From a checkpoint of a small mixture-of-experts model trained on Wikipedia.
Experts: 128 experts in each of 11 layers, 48 SwiGLU neurons an expert, a softmax router.
Below are experts of layer 10 (counted from 0) of a mixture-of-experts language model. Rows are named router (the router's row for the expert), gate (a neuron's input weights, with its number), up (a neuron's input weights, with its number), down (a neuron's output weights, with its number) and show model dimensions 0-111. Each number is 128 + 24 x the weight over its row's rms, rounded and kept within 0 to 255.
After each expert's rows: a language model's description of what the expert responds to; "comes before" lists some tokens at least twice as common just after its tokens as in all text. This comes from a sample of Wikipedia text that the model never trained on. Tokens count by the router's weight.

# expert 13
router [129 115 153 140 133 142 134 103 111 125 136 132 133 162  88 147 135 109 111 153 113 126 160 126  78  94 124 148 144 134  83 117  88 124 144 146 148 149 105 123  98 127 123 101 132 116 143 124 164 111  94 130 157  98 157 153 142 100 154  83 158 148 160 148 131 122 105 146  88 134 142 131 166 167 113  88 176 110 139  88 124 133 127 139 126 133 136 109 140  68 105 131 141 151 124 162 124 149 105 152 155 123 157 113 102 120 127 141 147 192 145 161]
gate1 [128 106 115 119 130 120 107 144 112 157 142 122 121 167 125 130 142 111 150 132 102 128 140 158 101 102  99 142 152 138 120 120 124 123 123 125 158 137 166  73 151 122 126 117 118 151 119 150 112 139 128 117 150 132  94 163 150 134 149  84 132 165 144 156 141 148 169 135 106  87 111 128 140 138 144 136 159 124 159 138 111  92 120 169  94 113 139 152 134  96  80 132 156 134 142 127 153 186 120 149 158 112  84 122 123 115 118 130 145 166 115 159]
up1 [120 200 141 138 111 129 147 132 123  82 137 137  93 136 103 118 137  73 120 160 157 111 148 139 133 103 113 136 116 140  63 104 137 138 150 133 141 129 133 144 129 112 117 112 158 158 123 133 186 145 144 156 152 109 151  97 148 161  97 116 132 133 123  92 129 139 118  93 107 125 153 123 148 186 148 134 176 122 138 110 123 140 111 133 132 136 122 140 115 134 112 130 187 217 114 112 125 134 162 108 144 155 170  98 101 111 148 122 146 139 124 135]
down1 [141  66 117 119 120 116  96 116 140 147 136 109 101 130 132 112 117 136 158 104 109 123 108 118 123 145 132 119 167 121 131 136  93 136 111 120 121 117 183  68 136 123 152 123 137  98 122 143  99 122 117 157 117 115 102 208 114 160 151 105 126 138 154 145 119 140 188 149 141  53  94 115 121 115 145 149 167  95 122 127 139  73 106 149  85 110 157 159 132 105 133 138 115 188 123 126 139 141 118 128 134 152  95 154 160 131 111 126 119 152 117 162]
gate2 [188 102 124 116 146 144 121 122 149 120 179 104 145 127  79 136 121 120 104 126 128 127 122 118 131 154 168 136 132 140 138 114 136 128 142 167 149 107 137 100 157 119  89 133 116 126 133 127 138 154 160 115 131 144 132 114 102 126 115 173 119  82 153 127 146 125 108 114 121 126 150 144 120 143  97 189 145 174 105  91 115 102 184 132 167 151 106 126 128 126 151 126 125 104 163 144  88 144 110 130 129 113 123 159 152 136 150 112 149 138 112 140]
up2 [164  88 149 133 143 168 144 138 139 134 180  87 128 113 120 112 150 114 123 142 124 136 125 100 116 128 127 152 160 144 171  99 153 156 150 131 151 130 159 106 174  94 118 144 125 147 183 155 149 131 119 134 116 132 145 114  84 126 136 145 128 109 119 113 117 145 129 176 136 170 139 151 134 124 135 181 150 168 102  94  79 145 161 110 146 166 127 137 154 120 163 133 132 166 165 124 124 125 104 119 136 125 115 136 162 173 127 134 143 142 128 182]
down2 [116  98 154 137 171 107 187 164  85 114 151  98 130 153 144 134 173 135 153 126 161 109 126 128 138 132 131  97 103  87  98 114 145 150 148 165 123 107 152 150 134 104 148 133 127 136 114 101 132 125 146 115 138 130 132 117 165 131 133 161 106 112 129  95 136 168 118  82 133 150 127 111 108 120 107 171  87 116 118 151 170 116 160 126 134 175  86 114 147 120 133 138 109 185  98 172 116 123 113 110  76 131 109 126 108 137 139 129 133 137 133 119]
What it handles: Plural and noun suffixes. Word-final plural and noun endings such as -s, -es, -ations, -ies, -ors, usually followed by of, in, and.
comes before: " of", " in", " and", ".", " were", " to"

# expert 43
router [194 112 146 138 133 123  92 115 133 135 112 139 104 151 141 146 152 103 162 130 167 102 134 156 116 115  90 107 120 103 137 158 135 106 129 109 168 151 158 125 148 113 115 136 175 134 102 131 134 105  92 159 146 133  96 118 113  75 158 108 144 146 130 102  90 116 149 156 175  94  94 119 105  76 148 160 146 115 121 129 120 141 124 113 145 122 138 154 135 154 148 101 112 110  88 119 133 116 170 101 117  96  99 127 133 167 130 119 167 144 115  91]
gate4 [141 139 146  70 139 142 121 146 119 135 152  89  86  97 137 122 125 139 135 123  85 128 103 127 103 134 142 130 117  90 153 157 164 107 130  83 143 136 149  86 148 137 114 159 137 146 130 132  84 182 100 172  80 116  94 158 120  91 144 118 102 145 101 129 125 102 144 127 150 162 154 153 101 129 115 158 119 164 133  77  79 118 177 110 134 118 119 131 134 150 126  80  89  75 104 134 170 142 172 115  88 103 109 141 139 138 109 152 115 131 136 126]
up4 [ 98 120 124 179 139 101 125 110 110 137 126 161 180 161 145 110 128  82 128 123 121 161 134 129 157 118 145 161 144 157 100  74  96 167 133 172 123  82 127 149 112 149 156  98 104 126 137 125 153  64 160  87 186 142 130 115 142 151 102 171 141  92 148 146 121 161 119 109 130 142  96  99 115 132 141  82 170 107 110 144 154 124 128 120 120 135 107 139 143 106  92 176 129 182 158  94  95 114  89 159 133 116 135 127 132 106 154 135 139 136 165 108]
down4 [138 125 124 115 163 154 104 197 122  98  98 124 155 156 152  97 146 163 132 140 147 135 113 151 145 144 178 165 143 145 122 118 142 143 100 116 100  92 123 110 130 110 115 108 144 142 134  90 141 119  95 107 150 104 123 145 144 156 166 121 155 103 133 135  99 119 136 119 144 103  91 134  99  83  78 152 172 148 168 162 150 107 176 140 133 135  91 127 156 142 105 132 146 152 147  94 113 127 125 124 138 168 106 139 171 107 117 118 122  97  90 167]
gate5 [125 144 154 142 131 124  97 170 153 150 116 148 113 115 113 146 100 126 120 134 172 137 106 113 143 140 118 113 163  87  87 149 105 104 101 131 133 128 113 132  99  96 135 127 129 162 166 139 157 120 173 126 124 114 135 131 120 198 126 136 112 145 121 126 153 142 160 135 143 113 130 122 201  83 176  80 102 148 135 136 136 104 111 112 116 136  92 153 112 131 116  97 170 105 103 112 105 119 150 152 117 139 114 147 108 129 136 177 148 120 161 140]
up5 [140 147 144 109 129 123 106 186 125 135 131 123 108 136 122 161  95 113 109 127 152 111  93 125  95 145 132 105 151  70 116 115  77 114 117 161 154 115  86 143 129 128 139 125 150 136 166  94 124  97 157  92 138 118 129 127 108 172 110 143  95 126 141 146 113 151 156 144 112  75 123 130 167 126 163 115  88 143 121 172 125 132 112 116 118 137 116 144 116 128 159 119 167 129  92 139  88 119 151 125 126 130 101 134 130 120 132 165 118 105 159 145]
down5 [150 150  87 117 146 103 115 112 193 112 111 129 102 148 149 128 117 107 139 144 147 120 132  67 107 165 134  96 139 140 102  77 165 114 144  94 128 129 123 157 154 143 101 135  89 139 173 124 144 137 123 141 108 132 113 156 116 124 120 144  84 138 118 142 156 136 124 182 128 167  81 141 134  99 136 133 187  96 132 125 153 155 122 137  85 100  86 167 107 129 114 123 117 138 132 108  85 110 124  94 140 141 150  94 168 134 149 120 133 154 130 121]
What it handles: Line breaks. Line breaks ending paragraphs, list items or table rows and coming before section headings, plus heading markers like == and Born:.
comes before: "|", "-", "\n", "The", "==", "==="

# expert 4
router [129 153 152 122  93 127 156 143 101 120 132 144 123 127  65 123 121 132  82 147 139 100 196  88 155 136 147 127 122 163  37 126 113 125 108 135 130 159  83 122  93 107 145 135 124 137 116 115 133 102 142 111 147  92 158 110 166 145 112 136 130 161  98 131  93 139 102  69 124 149 117  95 158 161 122 132 128 130 110 111 131 157 147 128 159 134  97 156 121 131  93 136 172 139 126 148  90 157 139 125 157 131 114  83 119 117 113 148 139 133 143  99]
gate1 [ 92 163 154  91 145 113 142 111 139 129 125 113 125 157 132 151 158 147 144 112 155 139 169 149 108 125 129 143 141 103  90 172  77 139 160 124 128  85 186 153 138  87 111 129  90 137 156 114 129 120 174  98  92 102 131 189 142 120 149 126 122 110  63 156 131 110 131 110 165  78 157 110 128 131 163 132 158 141 130 142 108 182 152 137 157 140 103 102 124 125 109 120 118 119 123 103 145 114 127 131 119 143 155  75 118  97 135 151 116 144 133 111]
up1 [ 93 112 107 103 132 107 181 141 155 134 117 105  99 131 110 133 140 144 137  90 144 137 150 140 140 112  87  76 159 124  73 137  94 138 183 147 147  83 183 141 139 135 113 131 101  85 113 135 121 103 153 148 133 146 131 176 168 135 128 101 153 155 100 149 118 108 146 133 130  75 131 127 113 111 126  90 124 140 137 162 101 128  77 131 182 161 114 116 149 145 109 115 158 121 104  95 148 175 149 115 138 146 115  99 140 163 125 103 132 156 127 131]
down1 [100  94 117 124 172 134 117 108 131 115 138 105 119 131 158 113 110  88 125 126 124 154 177 146 130 121 137 108 168 122 137 112 133 131 107 156 106 119 101  78 107 110 136 159 126 134 134 138 170 115 112 131 134 125 105  42 139  99 111 112 118 124  88 109 133  88 104 103 149 126 110 143 138 156 109 116 162 134 118 120 111  83 140 141  88 145 131 117 127 152 102 106  93 202 122 150  99 128 177  57 124 103 131 105 115 121 100 144 153  95 110  81]
gate2 [130 151 147 195 152 126 118 100  98 157 151 114 147 145 162 103 121 134 126  97 149 108 110  80 113 126 136 110 120 151 137 121  48 150 119 128 133 161 147 134 154 131 114 161 101 122  89  77 176  85 121 140 114 138 138 160 113  92 180 154 102 118 132 147 136 125 110 144 131 106  98 130 137 119 143 123 136 112 132 136 122 133 108  89 135 115 136 187 125 162 124 120 106 128 133  64 102 131 119 160 131 150  95 147 171 135 122 140  83 145 105 131]
up2 [111 119 124 128 128 161 102 139 175 111 118 113 140 132  91 110 133 183  96 115 136  87  86 160 113 154 156 113 118 128  93 119 130  92 134 124 104 126 128 181 127 148 146 161 136 140 154 142 132 122  58 150 137 115 129 141 104 133 114 154 137 136 103 140 110 127 117 130 126 117 158 160 128 115 135  81  81 151  90 159 125 125 162 151  91 152 121 104 100 107 121 103 130  91  74 135  96  93 136 127 112 115 140 114 153  94 126 108 130 101 117 175]
down2 [180 102 130 115 122  77 124 112  86 134 150  76 156 136  85 141 122 148 122  95 124  87 152  96 116 127 127 117 121 120  29 157 106 141 115 101 120 163 133 152 124 180 135 151  87 127 103 153 135 142 177  96 136 148 136 120 161  81 127 129 138 168 165 147  90 155 132 112 145 110 109 103 141 144 137 102 114 170 103 110 119 106 118 109 139 131 109 124 126  98 108 112 122 104 135 153  89 151 159 138 169 113 138 121 139 103 107 109 103 113  85 164]
What it handles: Institutional place nouns. Head nouns of institution and place names ending a phrase, such as University, District, City, Department, plus governor, team, him.
comes before: ",", ".", " of", " and", " in", "'s"

# expert 60
router [138  83 156 138 135 105 122 128 110 167 147 138 125 149 180 113 153 103 156 132 145 105 156 153 112 122 179 120 144 122 129 152 154 128 131 112 159 114 164 154 142 126 157 154  86 111 134 114 125 152 111 141 108 128  92 142 150 142 120 131 126 114 131 137 114 126 155 155 163 131  86 164 120 120 162 132  98 120  90 161 118 165 114  93  79 128 137 128 181 153 159 128 136  92 110 104 119 120 122 108 125 105 108 101  95 145 107  84 129 147 137  93]
gate3 [137 162 133 142 174 146 139 134 110  74 124 155 118 136 116 118 151 110 122 133 126 118  67 138  89 135 129 130 181 106 113 133 163 133 123  90 133 118 119  87 109 136 138 132 120 123 120 136  77 118 162 141 189 166 118 103 137 130 142 101 149 112 133 114 120 104  60 150 139 142 137 132 116 161 122 142 160 161 136 104 153  88 111 122 146 113 141 113 153 132 126 109 128  91 150 135 154  99 157 145 168  98  99 155 103 135 145 134 117 119 156 168]
up3 [155 129 154 163 131 136 115 114 126 139 137  87 132 150 132 116  76 124  75 127 125 165 102 163 117 141 117  84 119 153 132 152 150 162  84 137 104 164 112 138 122 134 140 112 126 154 125 122 103 162 120 107 111 117 138 148 133 102 115 103 169 133 145 117 173 133 179 133 127 144 147 123 124  92 105 116  90 130 131 132 148 143 131 142 135 127 162 136 128  88 167 160 129 101 129 131 117 167 130 132  98 116 148 115 113 143 135 134  96 106 170 113]
down3 [148 121  84  73 104 145 115 121 150 125 117 139 130 128 112  99 109 136 126 117  99 127 136 115 177 140 132 118 128 177 149 137 160 137 155 130 130 117 129  99 126 159 125 125 146 145 159  89  91 143 152 147 132 121 135 172  80 138  99 156 124 105 132 153 106 138 120 109 114 110 144 139 102 176 102 111 104 156 145 155 149 104 173 165 123 117 139 110 139  93  97  93  96 116 103 123 110 132 137 116 111 110 145 120 132  97 124 125  95  96  79 160]
gate4 [200 107 135 112 141  79 132  88 156 137 117 116 163 133 146 178 147 169 113 102 116 120 132 123 160 162 171 127 128 106 145 103  92 160 139 109 102  94  95 131 171 122 137 136 127 157 112 107  93 129 109 129 144  91 152 127 125 145 163 149 142 117 125 149 104 164  97 147  87 168 142 132  95 137 134 134 135 186 148 144 130 145 133 131  75 125 101 111 113 156 189 116 158  75 145 120 153 129  97  90 145 124 145 143 114 139 131 152 131 157 133 151]
up4 [133 104 152 137  92  96 116 114 201 148 116 147 177 124 168 152 153 141 138 117  75  87 132 158 140 141 145 127 136 124 148 136 127 162  90 120  94  95  98 112 147 149 145 177 146 120 121 136  75 116 130 142 150 100 111 133 127 136 133  98 148 105 146 165 119 144 100 148  87 156 122  72 105 155 138 143 122 162 142 106  96 129 100 130 104 146  84  78 137 157 150 159 147 114 123 101 137 107 135 138 122 180 112 140  88 177 124 137 174 152 146 184]
down4 [154 126  92 163 137 145 170 102 150 145  96 153 127 126 152 121 165 166 129 132 127 132 117 126 143  91 143 148 107 153 141 118 179  91 148 117 106 163 170 134 103  79  97 157 100 139 173 158  83 148 117 131 110 142 176 174 137 147 104  94 124 110 114  99 153 129 181 136  63 117 153 121 106  92 125 126 120 124 126 107 146 121  86  74 110  99  89 153 144 133 157 146 132 106 127 179 115 147 132 167  82 128 170 112 108 126 130  80  82 102 118 143]
What it handles: Line breaks in lists. Line breaks closing infobox fields, list items and headings before new sections or tables, plus heading markers and abbreviations like D.
comes before: "|", "-", "\n", "The", "=", "==="

# expert 18
router [125 132 115 153 149 103 109 132 104 138 145 142 159 132 153  96 123 127 144  71 158  84 132 142 107  93 114 126 102 142 140 135 124 145 149 123 115 118 153 154  90 116 147 127 110  94 148 156 153 125 101 115 137 139 172 130 138  84 141 153 149 133 117 120  87 155 162 143 155 145 147 169  93 158 126 129 138 107  94 104 126 129 133 152 136 114 106 163 133 156 126 124 109 160 116 158 163 113 145  84  95 107 144  86 105 125 153 155 100 147 125 126]
gate0 [121 100 100 109 142 137 137 108 120 132 135 160 113 134 122 139 155 157 129 101 141 112 139 123 147 112 110 132 143 112 129 135 163 135 111 130 115 142 160 153 119 148 155 129 159  78  84 120 106 165  91 142 124 110 126 155 123 181 132 135 145 115  77 184 112 113 143 180 138 139 136 140 123 122 152 126  89 151 114 172 138 115 144 128  93 130 135 161 172 132 137 121 154 107 104 153 135 145  95 106 124 121 155 165  96 125 131 140 104 109 140 134]
up0 [145 129 105 127 138 142 112 142 128 137 160 141  98 164 114 166 115 144 107 102 159 119 142 121 164 126 121 133 146 114 106 165 138 158  90 141 128 125 163 140 112 146 157 116 135  83  80 139 142 185  86 121  69 137 139 126 114 165 103 165 127 143  87 172 110 108 151 159  94 154 148 144 123 144 139 125 112 138 123 161 134 128 139 113  88 146 125 173 145 144 166 109 191 136  86 131 144 148 117 110 109 146 138 160 111 110 127 143 116  91 148 132]
down0 [179 170 108 134  91 128 102  85 112 117 162 106 157 149 157 119 128 175 170 110 139 123 133 132 157  78 130 142 154 126 102 170 134 134 164 135 140 106 132 115 156 120 140 131 103 119 134 126 149 120 101 125 130 157 122 131 147 112 132  77 169 123 115 128 125  93 121 144 133 154 132 127 143 158 101 116 154 115 100 114 124 176  85 150 109 105  93 122 134 151 103  88  66 106 113 144  82 109 108 147 135 122  92 143 122 124 122 146 160 124 114  71]
gate1 [154 116 132 147 126 121  99 152 140 180 132 174 112 103 116 113 142 151 108  96 147 140  84 100 104 141 117 155 109 141 113 121 137 131 132 133 101 147 117 148 153 134 127 131 116 142  98  88 117 124  98  73 113 130 138 109 102 102  97 225 109 110 138 117 116 149 132 127 142 139 103 109 107 130 150 125 151 121 141 105 128 116 140 146  94 127 104 173 124 152 142 134 147 107 162 125 146 114 124 141 133 173 147 138 113 124 100  82  79 118 178 180]
up1 [146 141  98 124 100 136  80 117 124 100  97 129 108 116 132 108 107 134  70 122 145 147 119 130  88 116 140 130 150 106 143 147 156 178 124 107 163 123 121 149 146 136 110 151 126 162  85 107 114 178  98 113  88 104 119 162 134 136 150  98 137 119 158  77  88  97 171 152 151 137 131 105 143 128 114 135 167 128 132 100 130 113 115 111 126  63  94 128 148 117  98 139 143  97  79 133 125 160 140 126  95 191 151 118  94  94 108  98 103  83 131 121]
down1 [134 104 137 129 123 133 118 104 116 114 131 130 127  80 158 133 144 104 117  94 172 131 109 121  94 130  73 130 148 184 120 146  87 131 110  86 108 141  94 121 141 140 115 119 118 167 142 156  81  93 166 115 108  93 119  94 126 163 158  68 127 115  99 123 116 124 142 124 186 112 104 102 140 125 105 150 103 135 175 114 115 118  95 179  95 122  97 100 127  97 174 133 108 125 162 141 172 129 144 112 129 165 129 141 135 134  82  86 142  75 146 142]
What it handles: N-initial pieces, table codes. N or n starting a word, especially country codes and names in table cells, e.g. NGR, Nigeria, NASCAR, Nonmember.
comes before: " |", "|", "-", "ation", "etwork", "ative"

# expert 16
router [150 120 136 140 117 124 128 161 118 131 146 142 127 119 162 178  90 121 105 100  99 148 122  95 126 113  94 164 115 100 114 155 129 111 126 100 126 109 126 108 114 172 112  94 112 149 155 116 140 136 185 177 171 115 112 162 105 115 125 124 134 104 109 160  84  94  99 130 152  91  95 165 118 143 104 104  73 120 139 160  86 133 146  96 138 103 125 155 122 118 132 112 127 117 161 158 161  93 125 160  99 141 152 115  87 122 135 126 104 101 150 102]
gate2 [ 77 106 166 183 128 141 139 127 170 122  90 121 133  76 130 151 142 144 138 121 164 140 145 155  84 163 137 120 163 123  97 141 138 134  97 116 122 171 146  92  99 136 103 120  81 145 111 139 115 164 158 112 102 135 128 121 135 127 138 149 142 131 113 122 122 168 136 160 143 133 164 114 116 108 112 128 105 176 122 135 132 162 109 133 147 156 140 119 100  99 126 123 143 142 125 146 144  74 145 159 104  84  98 102 123 113 102  88  88 161 137 114]
up2 [128 106 100 115 153 150 136 112  98 188 133 141 112 147 139 145  97 110 127 141  96 150 115 135 121 140 170 160 129 143 114 106 150 121 153 116 145 124 157 152 166 110 165 145 129 128 121 147 156 144 118 107 139 151 130 109 140 171 139 115 105  83 128 113 101 130 120 103 150 124 147 164 127  88 130  73 131 143 148  91 122 113 174 130 102 106 118 174 127 143 117 131 105  78 125 156 120 168 125 136 121 151 130 118 133 144 132  87 122 113 114 184]
down2 [141 116 142 136  93 128  78 142 120 137 181 158 133 128  67 168 172 136 167 138 114 116 124 130 173 133 135  86 135 188 141 117  87 140 159  88 127 141 129 109 134 128 140 103 127  98 132 133 108 160 143  83 116 144 112 115 116 174 108 159 108 142 142 134 138 136 155 131  95 165  82  78  96 124 139 152 100 149 144 130  60 167 161 143 123 131 162 140 140 103 100 154 112 155 140 128 154 102 131  91 159  94 124 119 119 114 146 145 128  86 143 137]
gate3 [ 99  73  98 172 156 120 117 156 136 136 134 153 136 160 163 158 136 132 142 138 127 135 154 106 121 128 142 105 132 106 123 124 128 132 113 145 126 131  76  95 120 117 137 105 115 116 104  87 106  86 130 121 162 141 135 157 159 168 139 110 113 163 110  96 103 123 178 129 142 114 156 127  57 122  84 129 140 150 129 136 115 161 124 104 133 116 163 136 133 116  95 121 132 147 125 141 124 100 181 161 128 147 114 134 110 122  75 132 150 145 143 117]
up3 [158 126 118 136 116 114 106 110 158 131 171 130  97 146  99 112 126 124 135 155 107 101 125  94 136 175  87 165 144 161 108 155 174 154 139 122 115 164 136 123 165 132 170 133  93 103 150 159 144 183 120 113 113 112 100 174 107 146 109 147 161 125 128 143 125 115 116 149 102 148 106 142 111 141 125  95 131 130 132 161 131 145 101 154 128 138  83  92 132 114 152 128 146 109 111 110 127 159 105 119 133 130 127  87 130 111 135 112 124 141 130  92]
down3 [162 106 147 113 148 145 113 124 141 148 115  99 123 170 147 141 141 179 146 108 135 103 142 156 122 105  96 189 123 117  97  94 114 123 125 107 128 147 127 109 142 152 132 122 160 123 116 125 101 167 159 186  96  93 143 122 124 147 125  96 110 153 174 137 145 117 121 149 112 120 101 132 139 113 159 119 142 126 137 117 117 155 153  96 130 121 105 117 127 134 107 104 161 115 123  99 106 128  99 113 132 150 123 159 164 107 111 123 127 128 100 146]
What it handles: Sports table cells. Pipe separators and small numbers in sports result tables and brackets, such as | Rank, scores like 3–0, and header cells.
comes before: " |", " ", "–1", "–2", "–0", " March"

# expert 2
router [136 115 114  90 107 164  78 133  87 150 106  93 126 105 112 102 153 119 127 133 135 134 117 173 132 128 145 129 145 144  85 167 155 163 108 160 104  88  89 126 130 139 165 118 165 149 162 155  96 159 138 137 141 135 120 122 160 149 120 115 151 144 106  91 106 136  89 151 150  88  93 136  91  97 131 123 149 102  83 132 117 103 137 166 138 142 121 124 105  84 186 118  97 116  76 152 147 179 147 143 127 106 100 143  93  97 127 125 101 107  89 104]
gate2 [115  51 146 142 113 139  91 101 147 154 125 142 127 147  91 160 141 130 141 137 147 146 144  99 124 175 156 144 106 119  78 115 128 131 135 140 165 138 120  93  80 151 149 120 154 106 168  92 102 143 138 168 139 169 126 161 141 137 123 120  91  85 136 127  90 124 154  98 122 170 129 128 144 112 130 130 155 126 109 124 143 142 102 141 143 135  96 139 108 111 150 115 120 111 145 127 147 144  69 123 150 129 113 123 139 119 181 146 138 111 173 126]
up2 [124 103 117 155 157 136  88 151 143 122 129  98 164 113 113  99 114 120 132 141 145  79 143 100 102 164 117 127  99  91 112 128 128 151 121 143 124 167  86 117 147 101 150 144 113  83 149 113  88 174 113 118 147 184 113 145  95 132 116 112  98 125 112  90 110  98 154  97 114 133 106 144 100 135 113 124 133  99 133  96 173 136 109 117 142 164  68 160 101 129 163 108 137 114 114 147 146 103  67 155 137 109 122 138 114 129 112 125 130 128 159 133]
down2 [136 129 113 178 124 136  81 110 112 103 176 127  97 124 139 119 134 140 163 131 117 127 127 148 130 101 141 127 156 126 135 160 173 156 150 109 136  96 104 128 157 129  86 162 178  83 176  99 110 134 102 119 121 138 111 117 113 147 171 109 128 116 130 137 121 155  99 158 132 122 115 133 136 167 104 145  93 101  92 148 160  86 106 118 137 153 114 121 111 107 170 137 107 176 136 123 137 162  96 131  94 126  74 152 131 110 122 107 126 107 118 133]
gate3 [145 115 126 108 114  99 167 117 146 128 113 126 129 119 113 116 149 129 126 126 126 128 124 116  68 122 185 151 188 101 105 132 127 135 139 141  77  74 122 131 148  88 143 132  97 111  77 106 175 120 157 118 154 126 118 109 140 160 160 149 171 141 146 151 104  98 142 160 123 164 135 125 137 124 158 110 138 162 123 111 174 142 122 154 156 125 157 160 109 111 169 113 175 107 132  86 137 133 183 150 138 128  84 124 125 102 129 152 140 112 120 134]
up3 [ 91 144 120 123 147 140  68 120 118  94 152 127 134 104 132 143 125 144  89 147 100 105 141 151 107 152 109 139 116 168 161 131 128 142  99  84 160 150 121 119 129 170 121 117 106 124 112 110 127 124 120 149 108 133 190 128 133 164  91  56 108 132 132  87 142 117  97 125 139 145 152 147 111 159 146 118 154 146 114  83  98 125 160  70  95  83 104 114 107 157  96 149 107 146 126 181 151 107 107 158 140 115 107 134 114 162 125  45 118 117 156 154]
down3 [131 169 143 128 112 131 113  85 136 105  90 120 150 142 142 147 149 168 180 105  98 153 136 157 143 158 175 109 121 133 121 152 142 113 126 174 151 158 171 135 117 154  95 134 133 178 101 149 146 114 107 116 107 144 127 170 123 127 133 160 132 133  92 135 168 153 147 116 116 174 158 122 123 148 127 148  88 132 113 151 154 158  91 109  99 126 112 109 154 139  87 150  78 107 143 153 173 130 109 108 142 154 134 128 161 119 166 129  86  93 136 154]
What it handles: Table cell separators. Pipe separators inside wikitable rows, mostly before vote counts, percentages or stats in election and sports tables, e.g. "Ross-Giroux | 2,363 | 12.89%".
comes before: " ", "\n", " 0", " 1", " 2", " 6"

# expert 52
router [125  83 137  88 120 147 107 127 111 131 139 126  94 146 104 148 114 100 159 122  98 138 164 110 109 120 105 102 158 171 121  94  87 151 114  97 141 168  55 104 136  93 135 136 174 120 116 133 127  97 155 129 138  87 137 170 142 149  98  87  99 118 101 109 165 112 106 136 116 146  76 134 110 127 144  86 123 171 153 105 124 134 125 118 138 125 131 122 160  87 130 163  93 145  93 140 111 141  91 114  96 157 117 106 147 119 119 138 140 136 164 108]
gate0 [158 130 146 159 104 131  47 145 128 122 112 109 160 162 138 150 147 122 154 181 114 106 140 157 140 118 194  98 128  99 138 137 136 129 136 103 120 107 139 103 136 125 143 149 148  96 146 130 111 129 167  91 115 147 153 103 142 154 156 111 162 162 138 154 133 144 144 159 141 152  98 124 128 155 101 116 126 114 147 130 133 125 107 152 143 143 143  75 156 163 164 140  90  57 141 156  61 148 112 134 111 157 115 100 120  98 123 102 115 126  92 127]
up0 [ 80 162 131 116 118 120 141 159 151 146 161 138 101  83 175 114 103 100 128 120 128 147 155  84 142 130  95 152  94 127  89 130  91 137 165 159 161 143 134 152 135 146 135  98 140 137 154  94 178 133 119 131 146  95 127 146 140 104 111 147 102 100 124 113 129 133 130 126 141 140 138 105 134 137  84 115 128 131 129 112 132 113 185 104 118 119 153 162 118 178 126 153 140 168 134  88 189  99 145 112 118 132 130 156 103 136  80 158 153 133 116 135]
down0 [159 137 117 127 120  69 108 171 171 163  82 122 155  94 125 147  90 170 157 135 169 105 158 153 169 151 146 112 120 163 140 136 142  99 115 160 129 155 128 123 149 132 110  97 171 117 150 112 150 146 158 114 134 122 126 180 149 138 106 118 129 180 165 142 134 146  64  95 103 112 111  77 146 165 135 120 104 127 164 136 140 144 114 122  93  93 144 169 162 122 150 109 138 114 107  89 167 115 163 150  96 151 108 161 113 130 132 142  99 127 118 118]
gate1 [126 119 107 111 117 125 121 139 174 121 122 153 108 146 135 114 123 144 126 140 117 132  87 106 141 109 141 115 134  99 146 104 132 144 137 159 156 110  78 125 141 127 134 111 129 128  97 129 142 176 114 123 116 162 148 117  87  96  90 109 129 186  99 114 134 105 146  78 140 159 167 114  99  81  92 181 126 187  95 150  99 108  87 138 130  85 169 157 134 115 139 103 119  90  92 137 109 111 124 116 140 145  92 137 132 138 120 122 123 130 126 104]
up1 [134 200 135 128 113 128 108 102  82 140 113  97 152 132 113 139 116 156 104 155 106 114 150 151 117 172  92 113 112 130  88 134 118 131 106 127 171 139 132 147 111 145 113 146 121 150 148 109 120 100 161 108 137 107 154 137 174 124 155 139 143  60 112 172 136 148 132 144 130 110 123 131 146 164 108 126 119  76 134  91 124 127 135 139 106 176 106 133 115 149 144 176 133 148 134  82 127 136 143 136 106 115 154 152 102 110 127 140 100 143 109 117]
down1 [123 147 120 191 105  68 122  99 147 145 145 141 122 148 182 123 139 111 146  77 176 147 128 121 151 137 131 107 118 181  82 123 131 139 125 124 103 161 156 158 114 144  99 124  99 105 121 110 128 142  99 163 135  94 118 208 117 124  89 147 141 156 142 121 121 134 135 137 100 141  88 135 118 141 125 112 149 127 104 131 122  84 172 144 172 152  89 143 137 157 117 122 163 110 141 139 157 141 130 122 121 135 149 158  95 107 130 102 175  97 109  99]
What it handles: Common subject nouns. Whole or closing pieces of nouns such as character, film, song, album, role, critic, often in arts and fiction text.
comes before: " of", " in", " and", ".", " to", " for"